config.toml
n_layer = 13
experts_per_token = 4
d_expert = 64
moe_layers = [2, 3, 4, 5, 6, 7, 8, 9, 10, 11, 12]
n_empty_slots = 6
routed_scale = 3.13
router_z_loss = 0.001
lr_router = 0.000989
tie_embeddings = "early"
optimizer = "soap_variant"
beta2 = 0.95
seq_len = 512
train_tokens = 370700000
dataset = "wikipedia_en"
Below are experts of layer 9 (counted from 0) of a mixture-of-experts language model. Rows are named router (the router's row for the expert), gate (a neuron's input weights, with its number), up (a neuron's input weights, with its number) and show model dimensions 0-191. Each number is 500 + 40 x the weight over its row's rms, rounded and kept within 0 to 999. Numbers have three digits each.
After each expert's rows: a language model's description of what the expert responds to. This comes from a sample of Wikipedia text that the model never trained on.

# expert 0
router:597562455545474487436378528543480518455620538467513437536529448483514516527494514500564476555468526461481482497468527482454484535485473469450502482527480511549556536465474487489490490489505475518563498447504473527498498476516462418430580489592495470548458469389498545505536509484537500530511543467458492469460477514517460497458525488524487501474482517444517490468362534523533529456496489551457525487563552479472471457479515511535566471573535526486547512454380519469554506510511509475483476472479541483524475460527519458454486564505613540446491486520484515554532503434485531489
gate1:511478513533525500516424462519513462445526506550498501421474578548538494472531505542517502443551505531485459453544459477543591471557515491503526525448577478487550555546482515554489511464505536507550435539548468555519509505455457543478460495452418508472453482470478496536458436487522554427472509511495524470510569502488459393504475394550488495537505470479537527469614528543457536504492499543498513471477527465463556417541497562540527535443536420503505490511485541545506519545504523495467529544507558429490496494576520476445437529439494488510567452499484466506555478536543603529
up1:569468509445554520467469496480504537465541495488515461541521508470430487477469473491451527477503436547429537439492455473518465509517527392484465467452552472441494515543478472468538569446498486533511491478466529519488569513439512417475466477517503538498507545474450455409499519597450444518467557493524464461517480519476497543497414564582495499501485504433466503439499444531448552540455453461479568484521515553541500509489431490462548456529471476482480455427503553471508505565530508404540459514513568490485486487518473543501464550549460527524490505434493557407485454489538437583
gate2:538480472491496469560561538501467361533558506520477559516567457542547449536521517435516569498481514501582442529397527451465496541499439533471504481474473509465506478534598526490499464535491453531424462522528490491499526515481452545437557452476500422464442536500500487544482505516551408453447552492544432458493473549484511504517533527479503533514513491475550538476479450539484544454511485539486467519490539485472507511478440453586501442448483550555515487564452486509533488436408521531483471444472525518489509581426502548474481522507476559442483463434459497475560529460483500519
up2:475471473481500551514493483494463489426430491524522525506469473509545544452494551529513549486491557495409515478548503555460535494541531459541503591538510472460423473559480536520538423535548526561547476528503408466485535464490408513576491497455491474548499527527436539473481432508473497533530505444500513512450545424518430475448470562536471478435473605512460510480502493552475425501492494401436518559520548483474518458497578506468490486581503513526547453519505445522503517441529454545579485483520510415586466520470488549513540514448487492450499543460502557495485493515508545510
What it handles: Proper-name openings. Word starts of place and proper names after the or and, such as New, North, United, National, and capital-letter fragments like Ne, Rh, Mont.

# expert 39
router:450613462517456476595412514523582407477545517482475534535543433474507500532515519422533407589468532465488475474461518485460477526490494455576497468540454519533512504476474482471499560488501407509488407487518450528497507460501474470527543463593471474512469465544431540523514422457518518537558494493469503513475526497528471515488532486497480486489610614481540513504459480535477516474499453494493513412492540490461480476460506501537394494543513566471527527479532509466533518527512503458463459483458517484502467469507529481491495541522494515432475498565494541429544476580482546465
gate2:515517462487416569407522415482571498490515548489405540482532425434447466507541543463506425577480515453521547567504568490473506518533477466491479512477454526401451555491485499521476537445523472446527543478466531491506536496528482518419473560460558539429517487528534537499514546434491487578467492509485501515523449485501495492558519502481520525504505570511485495492517529449461530490382494568517538529441482491517544508445521530533488540478527492468422527506511482563498506547462503520519464432418476486468489430498547544588480522497533470528580530454527545461510447471503510439
up2:511549577485537535484453465527501590498546438495435532586566535413471479534506382506511559520510565401462502497507429540448488465525510573569478563485504523466447514498479503575493526525470518485466480464530528586444478499455536463543494447457535472535437474548504486524478471492522458529484504532483456554482463526462472470468463476538496450524509572466493440464505507488478531550513439496443546578476501423511528489479516455479595465454498522484487537466571507428449464511461569498506472449564478528427484477509485492493562467498479510542472417528457531514513506487483536476
gate3:516492491422470565482566505447516483441563501510483571539528479418534455493474501482515504478497451458567503453492487472461530497438505483535494580514486446504523530543490535470499469436500468532581520534536498474461490455516497518484579573549498483473461550539442520470508458491434495531494441446458538501488434591465523570522495484500515520499510455463492463461458453554539464524459579407431493471524494472481473426446516479553531502496532597493430568496554553453443514433530525498507485452442534523444549464443540512483477535411508511555466527511458468563536539501513466444
up3:542475419484472518473503518517503505503485523562513463487500523480478469526503493531528554443487487454540550481497498489437577510545546514513528577531441540531455480470464517397537482495489468446518517554557553512422509558523472559546469505517508429487499474518429535486548653450559457458520502493446435526518495495436505517562455516559480582521496525448476544479469463521491538508451501421511463554473546569553569543438476473584509502517483555524539523495507444517498524399501546492550444471420477493498531430526534465500523501411475465469473547480503491498514489498519472460
What it handles: Punctuation before names. Periods after genus initials in taxoboxes, such as P. marinistellae, plus commas, colons and opening parentheses before names.

# expert 37
router:514539336523445495469481531531440511482578529501498509578516477448496529534503534488463426518448390478486463467479520469465475521461498454503516455542481491561544539450476461466467533500509515530417588544551476516515517484463518547553428454625463480441547480485479500511508419491524509533539515471464516493490451519450447543480549491485486474517469518475527472426511459541470509456507478551463538539523499488465482477479555489504385476537516493475536485489597507492527545519519509478457471469481513478541453466514514613473503501507546527603499495484486499443539460544502528463
gate1:480532468539512504496470533498481413524484459496459581470527487472562520633513502458465516568415493474518598418510530465500448524560454494491517489542607518503558458502495463507494436486560514552534545469465484463553482526525545501499448513500485439497473444508509484551499448476518536521473534547537512504541433483513500547545473516502502500486540485480535466494548479508521475506453516496454551462477496511473510529479525507439478537501386474543540579428557516339511572506488566523537484467387513466486468496484559457496556511482496536465482518529534510473490484531533501544
up1:448578459513499506473412528470440470471526515475508522491480482520491507588489567497484454538417547529503531487543473485491476526554507509530558532509503441439485511514471512489478450468458514573556519531473505477568475509534558552484550451432478503480591444557529527489456478509519459575464540524495488546483522501531469448438498514417529576528512550445571501475528511475527572461516513478553500524529541463531467524413448474455518533523470477485560455546547409477499562496522456495532553477494547554475478516439522481520619458555460522484538530519540425540577496477455460471
gate2:541552428467462513488565541476517440518563454550545466486478521517495444510483449532463432465430483481492505517526496557576474540568521495513557521511534474489508534366492457460499600498478477477521492492453526448468526439544428425549508481475469507533549527545562457504482485423500506467518515493476532470450461428535577554434521478460527547428533492520504515526535539514492561449535525484527437520549456548526463493556571485468521466457517515454540542481510507492534493474548463439497525456461470515584443520590453495506517533513485576491491516528488469463509468499568441568
up2:490464484476561539502453508532440518570500500540486528587490520498477482518524471532494517487488535471545462440533519532515595462507501495478464567509487486509472478437509512531395563445526455470510465503500486506591437425578500501509490513494484552454512464464540526495513539435442545442487491463480572473521436526440491547526501477434493558479540473462421536561484450524454528501591570468500434478491535476483501574409549531477420512528452487559494432484432504513569496537537420525442444480467510499511504481444486464521557475510513500452510496481532430513491499476554557571
What it handles: Sports and career verbs. Past-tense action verbs and relative words in sports and career narratives, such as returned, moved, participated, who, when, after he.

# expert 3
router:535534353536456508676569486526463497471470520489475524558493444490520508530493527505632449566484455483469476498475506490471486527483495477477518485512500478532518525462472488477481491525536389528474480538539482516522517485488520583548453479400486492487576489572494483536526463495506503532483498486481414484461462490488472546489510476506473475513648469462523516493555613528522527473472469484474538527464575475489478490493530527499449460558519502496530487485575494452517528521544508493478461502472525490520467470521514538480468482523532515531495502468493515385512487418491508475
gate1:459588564515471487612531525499477477514417453473459537488431511521501404474503482495479474564490539534509483537504402487493483508499468526567524520459443574505470476515417490538513570437568524527491538467507515463467523559436522536511600475512488473529508486493473487572545484556629462508573497493545450569513550500545471465467507470480555468509509504516528469501442558514465500423497475498454498555502546496580444575479477536529542487473501527518480463448474535411526508469503444502460512500506467518569479482510456543532521538494518513470497485470518523444529467571520430505
up1:499502563412451512532512422525531481522519476494500485424500521447559457466519444518510522509481450496546521530581510474518539527554373434550512542481529549539499507462475476419522493516486466486548531484526480472486557477453432520512537487477474506568603447534501468474501449581521493542508479542440487463464501562515429540495477457475420518484550508521469494541526563523475515436495542456504441507482432541507552526511483452495523516439581494510566450563490478502441465507471475505574561499477544518451504481516525445522574453536514444495609519524490539436547484464467498500
gate2:530493488529450570500500534487453592512567510477454535518473431481470508543524599477551521524516481511531547459515524494468471499531457448463532501531484572523528507496511536501515502570486502555531428407496586442491507495494536554476463504472489514525472432483497540456535518516445461574472443571505523438524460471478501559509475528477469548472445528431538609537512503473507521496503441474442458502453484507512447499521459551513486552612503450521489517446516465557523465553509421531465482450478463469434494481588521502441531536452476502454490515491533524424448451497491528611
up2:433517548526550475540549508499535508407449536477592464473531524513454449514481574507450609506457505527454485480478496511537478538502509449499499509566517481549405445579534540422488467438499569522575480498474464475539462438542486568470492542499520512436500506564556514510438485534501413439522531516458508448472461499516539442506539555499525457514477478474508494545505472378462521581492446476524511539482462486468452478530499535562447559518548474502552503488480539480496484478505498568403504482521541561477531535526514492485529462469565572487493453507441497509511546522540502524
What it handles: Word-final fragments and titles. Short word pieces and pronoun endings closing names or titles, such as It in song titles "Beat It", k in Meerkat, novel.

# expert 22
router:489506434454490465436504544542499478460559533471496488529497413500490481546468536536441442527490438452498486490485519472467477529463496468512538453555476543545512510482481473462464500508524475533523678423518461530498518472462465574574495459475474484492607499419505447506534497478527511532572505486455591497459456491389460549495512479479488513521451542445513523572441498530526538464473483541494540511447428491478484485484512508504427473559530500483544512470521519515545527527551504473483475471490505479539455465511504400489477524527449511538503509484478513631522481404474520462
gate12:552500498506512477466467503504481490467528473529487508499516498515505501468561541508476459422533470438447468499510512551562416457535558553463510541511497556559568496449558413553573537459519492476434509466490496526422499477546595441470549493505485516487527521527501526456469431470503451459473503417488504462502523481528403440479422482454507507490503526442459476521493424491559527479444537563469534449570482476426567522460462433514537441496510444476549505573546528465499453519550519473451422499551487521530436568528481497525553496519485472498525498590563498515502539536567476511
up12:487555442557505535486453547508507485410480503549520435486490537438478513444494474470530459484442488517462493494510451456483535441477494472435533476563533448500455499484559502532548447525469478531468475484498499484577513508535490561454458504537430534473480508470429471472566505448545509536486469522488467539458499501406583501455470576496541530434591484448447500510531506508414524494567469469514548509478515466523500530508564467406488523550502450456454477497523494499481536518425517492494407506603526472460480584444512490520477478484481454496518472595501428454423477461523558518
gate13:516460437465564527506522559567515520438562499526554470451510513497487517551498522524473513449546472407532577476490594449504459506518485582534439467514530482529471520552493514511482489516516494487465536512531567549547486529425525492504482488478469513503474518497436489490451492481530495499487451489449465593538459531496484523502478553446528466472509547547566534420558540486468477551452522509504563479561535466492534481525529502527415504546519433447553538497529510432504518417510494474484538498511551500609492441434532571485407522435516498553481448488462470483431434494425569506
up13:486536406532527447490489525559541474458478581462480541491577465570513493463483458424481472456509490509419486474529543542518458466509528451513585489460505555528429510541522550522480485571582482482518484570430519487460465482519511543496503405465559390490465498435502515488473513478425456506481533507481440509496501480510554544574542468481475478414558509492603472488496548510487494535488510511460515482514496476479478500504442493526484568540499526536514528509503498547509558493530529538558406517493511485507476447537431503565526613475506481503626506498525489473497447527497528486
What it handles: Lowercase word beginnings. Opening pieces of ordinary words after an article or preposition, such as ra in raids, behavi, off, bu, ben.

# expert 2
router:474508382533469508538532493537509475456527591430500546587593458451468601554485565479491463469432467519460441527498457436488430491509510392516474473521415580498509500515456504491482515481503452552432490488537478500562529435512421469514503462472433436472530406493513520566489519429475533514472495472490501485507425528467470475447512512540428457453556475468550495452500495515514515488526473522489530454503567467482493501428463537508417500526506541480563552516463484502528496520497480481469439500466490483552488458501511467480447509540565545482451468483526490433513478464496534476
gate0:502517553492464447522516541525517525548557393543555478580493533462527440449450449376491465553497505496498551435532547492466524509569574539549504493529566427542525506457557507446511475491493478445449515524449486586424443561455536506530494479513501515540498487483407482484519493544526500517524447532415489497553494485487573534487437456488468496511432468537584493535504455520528503448560478527502461495502515537530579509519503520528491500517597488498419498463482522507517483438582528477545490461563470528513529458456470498502554515464513469497449497410503537510545527529511505520
up0:518525586470465580452548551459486521548510476437511475538533483504543461555518521543442543529541478465495504529474500520568408491454505422510538498536508417430506501525435494554492468543527559494499432521526583520549454450543491438478498474495466485446463475506504482461554447565534449495453522502512441466579495455585593424430457534487530490572475545551481538516544513522531491527469538482542544521474522490567510586461488448547529526441517512547519520497467492460501505485534427493491535496413514574524492483536484514516482470462535557496561520504451504536523471551451491450
gate1:593514486512450513432542550537531535503579450498544472492494556459524503491476492534513516509544552446504453498566416477579537461518458477512519496548494460568465416527555526476501522459503552560509528479478516485551508502521438557480526499446563524466564513573514491495497437480523562484525404489495534501535437511547505529538486477445508549484531486535483537458529521490478503440514480469470452513515520508453490546486503484441502518450412568557484495552574493439555539582528498535507595389435513390506468456553440491527514568481528469555518516495474508511459479480498508488
up1:447512452547484530520473487510420479501527447470498466454538502462451496583455446530530408437571376518508465520472411478566454542407454508498476471523541484572501513466504451512545473514492458487464473490449457556499495479594499455574461490504560525469513493502539518535428523495514492494528461459566521533553515462506461476459549457449475488480420566505561529570420540568477512519449478485451505503558541527530468496493546537493488584479491490571518513553525533518495525469563518522517492523526458485508476489492462504552499502547424463511456436557514532460552497535548486542
What it handles: Name and word endings. Final pieces of personal and place names and of proper nouns, such as Barack, Ramsey, Jalalabad, Austin-Healey, plus John, William, University, USA.

# expert 38
router:627496466504471482432584518531519469476585534468460549518520437467510540544490515536440455519452523464491462470489491469456464516496501488474535487543496523543535500476473470482479498477531487519521568527545474506488510458509519664563387473366483455408536462521501381521530399485514493533406533478464552492452503510541464534464529484476457457474508442481507514561481533498456516475473481510491525528501536469474475493478539505517468498552520418473521534483515486498534534537545523478465462457466527466517483466513527416471500540519448528519492492435474506560509465477495521488
gate0:516525588445487428444521539572449520448495491537481485481461424506487534488457487491422547482534484479525558440526473491552537510555447484485477510526509491441533504424506447526460479446550511525512505484556515471500496408470547464461479459534523537537588488489557543473498502428474522478491525554528560543455574537530500495462561526493505553525504468454461500504497480492410440571464486579484499553584507526481575429489532531470490527466524416488487466480509483430532495521516542533497510499489496494457494494465535486545493542448511521558535455404556559466501428499418495407
up0:480488606548451547445499499513519468581450445467450556527518524473489532555442580441490504447530488492502545539477580508508475463524475550503522513531394489477481482485485559461552491563455444501492509555479517504495536469474456516600485436540487508540594448502542416489490489536505447543510462463461480546531482560556479513564484519505488532545484508572428502445492520505459517543479506466509490490562515533431475514484474461534468452492439404420483517446516528471501460489441478520449480437427494485571527483511541514483503470524492511513418553538420529497447472525534541507
gate1:491444536507515538589464507531603421525471511563488486486587512486449555469447480584531543521524451487579541523479453530580546529473529515495498500587436519517507570468484399466481478490481499498481490517502501522448495438503476424491479453474507479475505495526489455477496525546529541518523597493509576517537509537520480534444511463566522486499511442564522549515460519525445415509480496416441496468510477555534502508518510481446473468550494489539556484534592476510517442569599467494452572491580494477485509523465518496546565490476504521511547489480521541514521508435429479465
up1:521426465504494557462485499513444553520526470395469526525471478499461506551539496436535487490541509451554476441498486451525498494448484450512506466529576572571504576436479500523484511447519444548499560490540473522452530490427537483474509503498430544550513479506440444471507495474538543509488503534481524503531467512543552481485494526525551547544559525517441440442579476419526520552572451575577537550488488562471472497568484493485493522509490527582482419491510521504523522477494579491499554483430534503449576473412546555486576493452494483498475514537527558491413482532495482464
What it handles: Descriptive modifiers and prefixes. Adjectives and prefixes before nouns, such as anti-, non-, social, political, nuclear, United, North, and Eth in Ethics.

# expert 34
router:571550568589447462461478512524447453462534539478475468550510440464483510532499505498598432517481449481491465484482518487449463520479501475583485476530481514554541517479489493455479507496532511516418467612551462531521526482510517544614526480463481485503458463449482610523532416471534491545470526481464429488450495488561455548466511491483478491497431498455528491547414540504532540451521475531492527522480612465482494459493535526527513466392513420492521550471497489501537531501548527486477466505474531473522487477524523457479491446515565545476491483631508514443534503534477519490
gate0:473451465539510497478544484454476550480468444519595525498465460520521522542571446420444472494502503518464455468621550445486531496483455503500486487529456512513501471493483506539472504569474476487539451569457489532523553438564482542506566539550505563568514456498466520479487569482512478545544521504535521513481535534472499505580424509475515447447487480507552480531511465526471466430488498467558520520541496428535514475557540517478549472479504501558427575518528499536477436498547599463469458595497466484567476540529475480440507459564448482494459463521576443560481498463539559441
up0:547515499486487521471541546520504470467488474524495517515515449554441572471495524570477583475465543509572510504497421526542524549516454480472517539467510463427523492438509537479507406471484512510512541467537455473487481519424491447495552503491487502434418545463469475560559467458443507507527588442535500526540516462487538470429519483527521555524456508542430581467536487514452458517433544443527500464553542515543492479511537536477524489424573580545489504531494477550450429518509476520494506481517532441555584515521574598528485556538485460485546421532444507499452504452461510455
gate1:460454525512498538488503513491478550485514521518543555545495492526418539439556484541456509540487508463466497457498461432610447581497408475499473480458453573506490440503533514499464454480464451522483506533473486470496467543527576542571455511483434525583475492430492450548511521479503565447399581585423506451484529463478541571518480475471502557511486514527486437447493505518533545519523519573467478444544491504509534495545484529487505512557510500468494435465474532440524458544516589448451510544492456495551500487506478550417559469424479489461571489484494526446507534483463488487
up1:458476512465465522502409521422490469427573535481474436476543457511511520501452482434536543526585526529460545454462487594505448588504455533515543545444442589476488510477501475499473551490571469557482493463464501525450471445478546580505493578514426498519458475546474516535469566470511544459518477417548522441478521459506435511451489482500559497490534500528480499527454498416494530556559448460486439525575488571487478466422513457529507546479495475502523446537547472469469490543514506501508504495412519530449553471475505461504517524501506520470530505548563554573490463537557490499
What it handles: Sports results vocabulary. Words in sports-match narratives and ordinal or year starts, like won, lost to, as a substitute, All, first, semi, round.

# expert 35
router:495530428583457503596478527525453428480489536492484591499522509491512479532462521511359424438492529484480480491489510485474481536494495462535502466522483528523515521480495485464459528503539448516390406621510473533523527479552527533544627482476469478430504486525481477506513501475530521529634515487473595478464500505423476530466529459437472475500500403475500532497622584507515521481526496495473545517454512493468477465470530474520468507502526574488527548488511523479522533535522520487472480480473534487547489489538531571485471467507560530483475507458492509491523479548485531477
gate1:511543496524507553476526581506541509516449491495506493443503460432530501548555573506452512559490539574528517479543520485509501446543498497542486535478439511514366488489469527509494491497510491502482492441499501501490526459490507512522514426508441470590474481563489479460495517484511508553464488523560497478515516452481487588512549502493509459482517506537509545526490488466514463463517404531530478605364580568552526585511519501519474433497545529536476527448490516413488502549481489413483489569465473495574532497479407534481477468430488548525510570556513554551558475485549534496
up1:399496540482508525526512430510526554519496489489573492554474511497512556510477541532503535461469472518557508556475547503474475498520541511467548482508465479585558575536462603488477457530439519494543485517481457453433528586447469577493476493468460494486486516464531506583529479436469526423532510510483491540523459517489521490497525508480519514455507501519522472534477494456485493501506554376521576547487467482462549519532536503488427456445495481478493529478482530451597468570510528499492498509542506490515453550490648489452466485484477459466533472462589427385478485478552496487
gate2:469447501518475485514468461515493491441479506577487477475488470492490490499422510447492396477544454508510466488488497481507488522430495523549517528523471528527473490428479476482519526523437494546458489490550561455498506511548555568458514451477544458524480460544469578515538465562532555435547530481534554528538526470491547499479568536501476458500473460451556554552530591463510455532549561518587528519426475588464406485440528472568533540494529537447500535480380540493519513488501533589523419526521511524473530494510530493509438510488530493492530572504591459484444495423480483521
up2:505453523595506501535518529421493468479514439577438449537480561544497538496507407435515536524486500538504480524567475460485504485520521501509439505465596471504504494497466470518502486490482486436488544490510545477492470514508506465438480505468486476466531491551476526480572466449485558502473558456443516525520433494490558463498507463411484436471471442424518491617483521491455567525486454574538534505442531546508554477521497429500451568496514503553491473445489501504490475505569554570485476487558579492558524486483473437522470581489565468530527480500575425508535441470450499425
What it handles: Name-start word pieces. Opening pieces of proper names and words, often Indian names, such as Raj, Bh, Chand, dis, contr, coordin.

# expert 14
router:506524494525436470597553508545510475455545514474445465556529511502446494518492509498558422509463555469479471485458511461458467536471506477526506456546466506538513532464486492480492469480540574532447646438536509517522531477482456428468520478410466488568416484371485518531540520463499521524567496490474556471477497522452460533477512458475486473534464477456548473405513512506492528471514467575470545549498507487487498491474529510528542491484508462490533566489317547487520500523556513475470473476498523472512467483540536530480485503497515521490488498453497507548531464367475495492
gate1:495509517421450524489509455553508495417443573492496459534520490519459495481439507527460512561479521572447532490561526491505471481459522454542497442599538467481445479450505483562539578436473556490510441505494470470517486491512494510427535523466527522480535520383521510484558526388521512461457494500515433502459490392502508468545486515491503502474485511418560534484535447535493454509534533478508475408487464462439487523477512563522488481490469580463530512522524479527436419559573498473532469502515449417478480560543509435473546418516492551497502426529497488499492518482495515556
up1:505524489499626451520500546487597469493521454511486572472495469518527520500505529505471553482542563484488569511532507478504508532446524545470441547578508492472523490489496554476504525464503482521493469531526564538533531500497469501537484510520501517461477515432478474499503544496433492444457424516529467530467515498504572516424468537520508518464474525510381479389496472509524531458552520508509528473583483447453486508543485543501495605480501493538621497448505550389465439464496475446459487496551421471488483514532531472520541494490452514520445561448425519443584482537514548464
gate2:541485538512517463505518519477528539470501454497540465532488542469550513490486526522494430522457487408502468489446487500470499492552469552484560469543500476542509497472479492454519543482556506527438504563495537396430507458471505606570547516537514540546522511485561527542604515469469505536557519484505495516472471517521493508510523503560530450512550545431497501529511506501408525476483572417509427424446529469495417536475517548524561551538530497538511443436552485469491445447532528450533503540509463488533495609520466438564547497525515503468570490457564530574476510499529537412
up2:487509553469547524519572495431511409491438465568486530539445491532447390443500496467489478430482470458524560487479480518493372449501499414408500430485513471532513463490497523539518536542475535490456477557493492554464562458445553527521539517509543539474514477551493432530492509516585510510497457481417496504469544470530473496476451555547477527426441532532567546561466570483525418450474536420514561512506530481502478509492510562467513475461528499521464516563435533460471469490502478527452469477521522489506505457502527496559512487500502505466460517525563512598538553533526505483
What it handles: Mid-word consonant pieces. Consonant-cluster word pieces inside words, mainly st, cl, th, nd, as in anti-leftist, Dienst, recycling, robustly; also apostrophes.

# expert 18
router:415539450608432490552532533534490535456543514457504503508520428480529493540498539519387428495456544468472493494490526497453463547496505464556499478522497493541549517468492492463491553467518473532530436721528456524499517457457500516533474478472485479451516484460467462531533489474524490528466517493471519498450457498491460563483533467486487495519556383458554494510564566526496526459478495533471543493469608480476487474499513511501483473572533524497509499466537506593528506527533514486469467475483537481532477468510530537477488525538468544447481472497490531370517475490480536471
gate1:482476521538483491497487457548473477499522508520520482501496527526448456573505513448495487459543477454426472473505519538485520513417558498557441514523504486567505501510448480576496480489474531445516602498553382532513498505485553522507466415411488489477417521505459497524444508610491434513517547544445512474543539454540492527507489527555541498518520610523550493497509443475479477456557421442491413512520528479497502486555527513461481475462485512565452509416481486534430499497505520485533479546501538552555472492493534496514444470499520428531500459478460475466633510494587499498
up1:445450558464482515512443513510539583555504498555423501505487534411406472487501510503483511551514447498511457521469481502523555503469515495542532535495467603498524450559523503454589547513459463447570665543468508470484529477513452464455477460470571477530552483490514469525529532460636488513499559529516442456485443481533500530503494462539505483477517514486468573550466482489457535456474527463531455520465507537480493498481486576518515499518477462535531506483506538546464492507454510523488526534592470474497487557462494555471488553534479574447518472512477540490480445596504535543
gate2:546525558518532458587461560424511523472519572400494445567560480519454472484422536429435496435451533520482513537491554395543476521553505475501525587542530479509509480475507501553473583415471499428439520555461445540447549499425495466574527522537484559495499553482525460522497527494492453515499502499552550526479496505529492526502528512498493527530555552485526555494504534483490570568503543426509468515506492479536482461538557468579510513479539493541439455443527525473553500438471550534456449470518464476524427501485493460492507507530473479469542470567559508441535497507530485463
up2:559446519551409535449522490499490449503440538517416506557556496557420468564474496480506470519482540605420517480485469498504462479468440499540487537459462511479450442550510548487462586486566449419564495529477461481437495582468552496492437495481519497505477490552448430516478502483497521510480487569498465577484490509481536535481539509436533468549541532495571571533561511450520497519536487547470459437504496543506403496450473454482469521475509545492468546500486437481465441480465501490409511479458515492453493563487467509522500514572494518516413440511510552519475473534565518501
What it handles: Capitalized name starts. Capitalized first pieces of names in tables and lists, often people or places after pipes or commas, like Natti, Atom, Orissa, Mc.

# expert 17
router:447489524504461495440647521537450518487565512512465562571518452475447521513499523538558470588476542466476472463480512480447459533483482487419513473540492507517521510463468493466490487496518510525438495597510456541495516485504534627504614474483479467511408478543487532515516491463511501548524528487472481492484479536393467539498513476477459488512522500477533507629521440491468515486549488501496518500489535489474465456473552489506570499525511429472527552478475509500547505531523511474462462507498507477527493478535505587496498509528402534457485503587473540494533469644476527465
gate1:474425549482537495547473454500446443520495478505477529569487485443534546549578482493475446578514538428471483508504468477516452491441514501409512516521599512422511504561493493495539472487542466518508464456497515530528476508541396528458485457502533550542487454447524482521471437534479547542514479547430496547477503558501493450505452506443444510490516445500540548531459465535568562370535444485524487463527555509542482457464517509518468521458511480503449437463500469472480523493501479440469515510497451542492472383505490491511439528535507449609498474452518535539531501507548585449
up1:506522505460413502547493486485535545445520514482473475490471540486422446456451520506491490470559517528479473454551492528531480500476480474503504524515501529536514501461429419470508480517554522475512505459464536520447506425473621545563528490466484456448495492540490510477488500513489464496491508483444457487497523494486435566509523509522465441547428463541518490563483521470426432604483515520550460516487504398522507546510466479547363517495481538492455506518479550594463565550528472534579532577523515540509459457536418451451523509514536485442519455577408504544514488524518454530
gate2:450507440515508530532569561435581495475499538470485543529466384523539485581585427473502475492486493550473474492455504478495460571463481528519540585479470535446453486510522502470536518454522484496534488555502501453491526472482517496482550560553519459485513472485523464523530398510471514505477470553509497470528534508433522489511518529516484441504572491508461482463477564501487528547530473477467476496516568399477459450479482499474520543514608478516629539538546474477514568406441500499557518517514530537466401512520505554491601464472566564512509517489517498512526466490543532509
up2:507524475574469454529558492528436497546489514487414515513549512512456428505454489522488502495495444508528473563518524474473559489461509493560524513546503480448461478525570402583465509596542446418558512459487481517570513480517542533443593551475501539451455549491524463478462602441515505521486429524446496512441486510538482515454527474496483554520494470522563461504553554494522509475555541455515559535463493465479486572451433529415564469467573555510503465516495499496499469487509560481496535517438466503514519419527509462529546468455470477475503550522539568500545520441501426489
What it handles: Verbs naming roles or actions. Verbs and words after to, and, was, such as named, appointed, contributed, scored, became, and as, often introducing a role or object.

# expert 5
router:519493500538460507418491530521444475488628549496463466557523464468516494539499537548401442508446527477490455505457513482428490557485488470593497480546485510554518537449481478453495456495526517519491486461518428526500524453461546386567605461527463487465474470540485484551543534487513531524427508482462498497475465499464446564477545462520487513489464571461539498617571540515509486453552486515480548534469655492487493478479537487514551491545535469485532464487556509513547524511557509493467478503468535480549460470542506541466488549538550512502479503414496534522510484530493538457
gate0:509443508467545510432525570528501532481547471522578555567466459506486532511499555535489452580485519419537441502419525554501456543502525547495524488585460484526529506384494568488452452529510586508522513484455536477514512505463509506457453492537452552468510538488479440464467540499520502484535536460438526590492459539561467511530514451431597488524418477552528498489534532497458456470457545502492470445526525499548463536494544480487499582538495564523528476499565560511473516461534454496536517461513544538605510508453512563479482522557484513499516492515520510540502440553573520429
up0:501459492487481560468458428586458524531530491430607488506455536504506541484481539566452498543521542450504472500507443531508520534480526523397453442474486531510530556465498521532496473506554424483540469479581521464471498495492494460514461532496501435541569486531512437436471487497552472504480504542515438451500463456416474459561473481495503489536492546519495473491531562480562449490489526501540482527523524528475381496553519565483520572510552479502483414400502536534524448547526488475515520566481542480505537426456456519489456520511451474563426532463504493540482416537493568446
gate1:479487474468529514492479573498489501441507458560483504476514485481451489569616497507489522472503467461560455569545530501445538457458511508535513510550486487525470442535494493509417538457493474556437518537474476462572543489527466469564550577461458493457414439565547475523552495436513557521519420516524572494502500476455395508499488503496518605451441533516471492519512468531531519533536529501508503493522476549544511556536464435485540458569484476492489492434485514498533603574461487506515442532486556467508505423540475496541541452485566482531506564399482503456478491538534488496
up1:471557434551415526522490494537516430482432581501509491483463559492514557411533477542498475493544507484522479528626448499488540409454507546498455551468473539485526506529543475485510461553488420465566498430521513451486547513525446521487539454507548541499545482453447490546483483579482557458544552498536469514524490491472477468467557536511527459420531447538464473508559482549516458457518465481516568494489577508426485529519506523502470524421531436494490495499454481508467490555504576522491424526531519512501434477481477571495515438474498477438414492455458565474497499532459453473
What it handles: Word-initial pieces, varied. First fragments of words after a comma, article or sentence start, like embro(idered), Thir(sty), tick(ets); also stray digits and commas in lists.

# expert 20
router:487466527537463513668547562552459543453557530461457495524509513472447493543474519510559432498469617461490491497483508468486480521464493463479535454526485494530527535448487468466494505505527353505484531466541473531502511488486496627452615466462464486505454478552488403531526518460520498524550520496472467507481449520460463515480520463466480487514479408451512511488483463502499518458524480534472536528459647480480485466464525501522507462586515519477524539470558502517526532542516508491468451483477508470513494468535529505467498581525482520490491491610490533479520489474466501488
gate1:418539502470481485495498511504475498560514534537395498480524506423424454511465480408426532522477497491500494533515543473499485532495499494571543499494560473485523505484484466549430497571525461461508477512556507466521474555525567528408500532537505502425526525475471522565525511500513515530508503507503507566561495517541533418525451477393470532500529465448479553432480473517564493430455459471449440482511478594435508554558503469543514411514514508455486491511439545464522521499454540537445453384517528508524477492526482544487493583513505545482457543514414546557493481483463461508
up1:558481481556509501507498535505449488480516495478466479460517441479522475466496478465509508483448493544505447566515429368479578487573494514520461514502452463462473504510499538474544481470504513546500478496416554419537395477510529525522558490520473555488464483564618532553509528472451415527460523561574507507543535524495515495513540511572496539553425530503517475453457493500496467409503480511479470504478515481505546520516512490495509431415475515457496465493475514495541522441472579461519585566459521508510492428512474409534501502544461508508466467531443555423512472466517411461
gate2:457500445430476578534532573511477478466594509468477486434477440492547406464494472503490459476590476439450549469530498453509536454524486452542518546491489522467497564506474456509478550473505496491488553464532456528488495482572569501476463527457512486510435489463533533525487557546458557534464419476414518498498454454502367503483531463425515460569458546487546502541469554461505501501498524431530528538507501507441549542439553456445507494534490498503563546529442465512423464481491478495484474509442471457467526530624477518503489542551511497518481495525502499551493516466494534571
up2:462517516494527473546449457487512467470591452432475540456560455471508567488509528482565541498457470463563486494519530538477537478511478505554493546537505459502514527448476479407496527454512448448476463480439438423504413476488464503476553530520489468498506454420532463509442544457511487535520466454538457571479586415550528447558539490483522457487443525565496525505502495436419497512493518466563503494543524518498518479516472482498512519518542456482505447476403519427577461524498472517589388418471505503515447458455478476496476526507477486447444537526548468554544512500445493458
What it handles: Object pronouns, verb stems. Object pronouns and sentence-final nouns before punctuation, plus verb stems before ed, such as him, them, her, trac, miss.